{
  "experts_per_token": 2,
  "norm_eps": 1e-05,
  "beta1": 0.95,
  "batch_tokens": 131072,
  "max_seq_len": 512,
  "max_steps": 3189
}
Below are experts of layer 3 (counted from 0) of a mixture-of-experts language model. Rows are named router (the router's row for the expert) and show model dimensions 0-127. Each number is 128 + 24 x the weight over its row's rms, rounded and kept within 0 to 255. Numbers have three digits each.
After each expert's rows: a language model's description of what the expert responds to. This comes from a sample of Wikipedia text that the model never trained on.

# expert 13
router:154075123143091164127178138123103173111144096103126132141102197146134123157112106134082132118141132138101141114177101073113129121109137113122131147117148126135089152133121091146139139126146084161146135155169153077158130100092175123158111160136129106088133147150102131139147130138141127137127140102154114157121116128132163138138084137105106117160174129125130139123175128088110140144120
It responds to: Opening pieces of capitalized or prefixed words before a suffix, such as Enter in Enterprises, un, dis, Re, Green, Con.

# expert 11
router:199157113114100082088152120151141139128175109135163144161110147109144136105138109114139165086165131119113112133088083097127083134112159126133116116115137107158104101119137167137120119115098139119116110113121094108097127115068110118115088125138098143135176128145079163111109136124132129126151136150109113148115113114124150107119090072134136139104122140101130135105117118138112093185163
It responds to: Second-position syllables inside words and names after an initial letter, such as ad in GamePad, ac in Pacific, Al, San, Mar.

# expert 22
router:126087129136105174152075117120100132103116133133132091072130108147141127183123143138155147068127135141158152139150176134145119098126151081134118152139123129123177106118127118100149102133159122107110176145195146151118122163084134124105124115131141096114136119126143138131126148162118093145133132103106117089139133137131167154126157124127129106164169148146117183132117143145163143115170
It responds to: Common nouns and plural or noun suffixes ending a noun phrase, such as team, season, film, years, -ments, -s.

# expert 7
router:129122074140167081140176060104123140133095141132140137119128104069112123124115116153128123155195131114119115084122197102150123150132137116108137112131129143110119091104149163119104128154136152175142142167144140116128129141108093136112142139136147140126109121115141098156132121140130112079146137142116094134139134120098189111127152128133132131124173147139138148103113167119180140103160
It responds to: Words that open infobox fields or section headings, such as Born, Location, Total, Youth career, History, Type.

# expert 18
router:127091142126136160148115136126154125131145179150174138144124146144113151111161150128105146116090131137087154148113115128142138126197089138149122123128153131186134102096155094117120112081092123090124115129156129104128135134101114162201171140118126155110110119103136144114149135098131142107095128135146173140126118112150117128120123103136129152111146171098121120148167124184084128101088
It responds to: Short initial letter pieces of split words, such as b, p, st, sp, as in cons-p-ire, am-ended.

# expert 21
router:139121174153101100149112159139099148149093114131128169133135088120155131102149135101124120142153140110186158128098139088127127100104146165132134144135136125129130181158093124120159142131108113130121133157172122113165122133131086121123127101150126119141142136145113133088110095160122154167159134127109127088149143161143110126120124145081129124081179180134149095149111067096127122166159
It responds to: Middle or ending pieces of foreign and technical words and names, such as -is in loisirs, -ino in crinoids, -us, -ina.

# expert 3
router:188109164152151115146158135113134164107132132150132143112131098136167121137149098107145097144100121115142147093120107149115115130101131142169126149148121116112094114142108114108092157143114073122095113160117155183128123108138101107091109088133161084152099118133111110095119119161152174149152134118106128152134141166114115137114141180134145128107086161140133114115130104104165166190134
It responds to: Final pieces of proper names, mostly personal names and places, such as -ey in Hankey, -ilia in Emilia, -omi in Xiaomi.

# expert 6
router:142091163174132155148137141115120152087152124173125157098115116151128122168111124127163152127082125124113147127160143160099177085096151064135138123154119127132118108123115170128132136152084116149107152154129157122135128106127141129069106124112145082142094127102120104121132163147147112111136138096132104125111105130127145148108133193144096110167131173128100145113131082099114142133143
It responds to: Capitalized nouns heading names of institutions and places, such as University, River, Road, County, Bank of New South Wales.

# expert 2
router:136121085148120152152136155112135097141105123144146058117112155159124082113110130136149121128158105125135140184143127153142110079135085079141153112112134124117184141116115091133140118133173134132139114084097111090141131127127120082152129118119104129131137127090120130126135122117107117130144133084134176075139140142136124124119134154075137106117148133122127163095126214137159128135110
It responds to: Main verbs, participles and verb-final suffixes after subjects or auxiliaries, such as had, made, found, -ed, decreased, implied.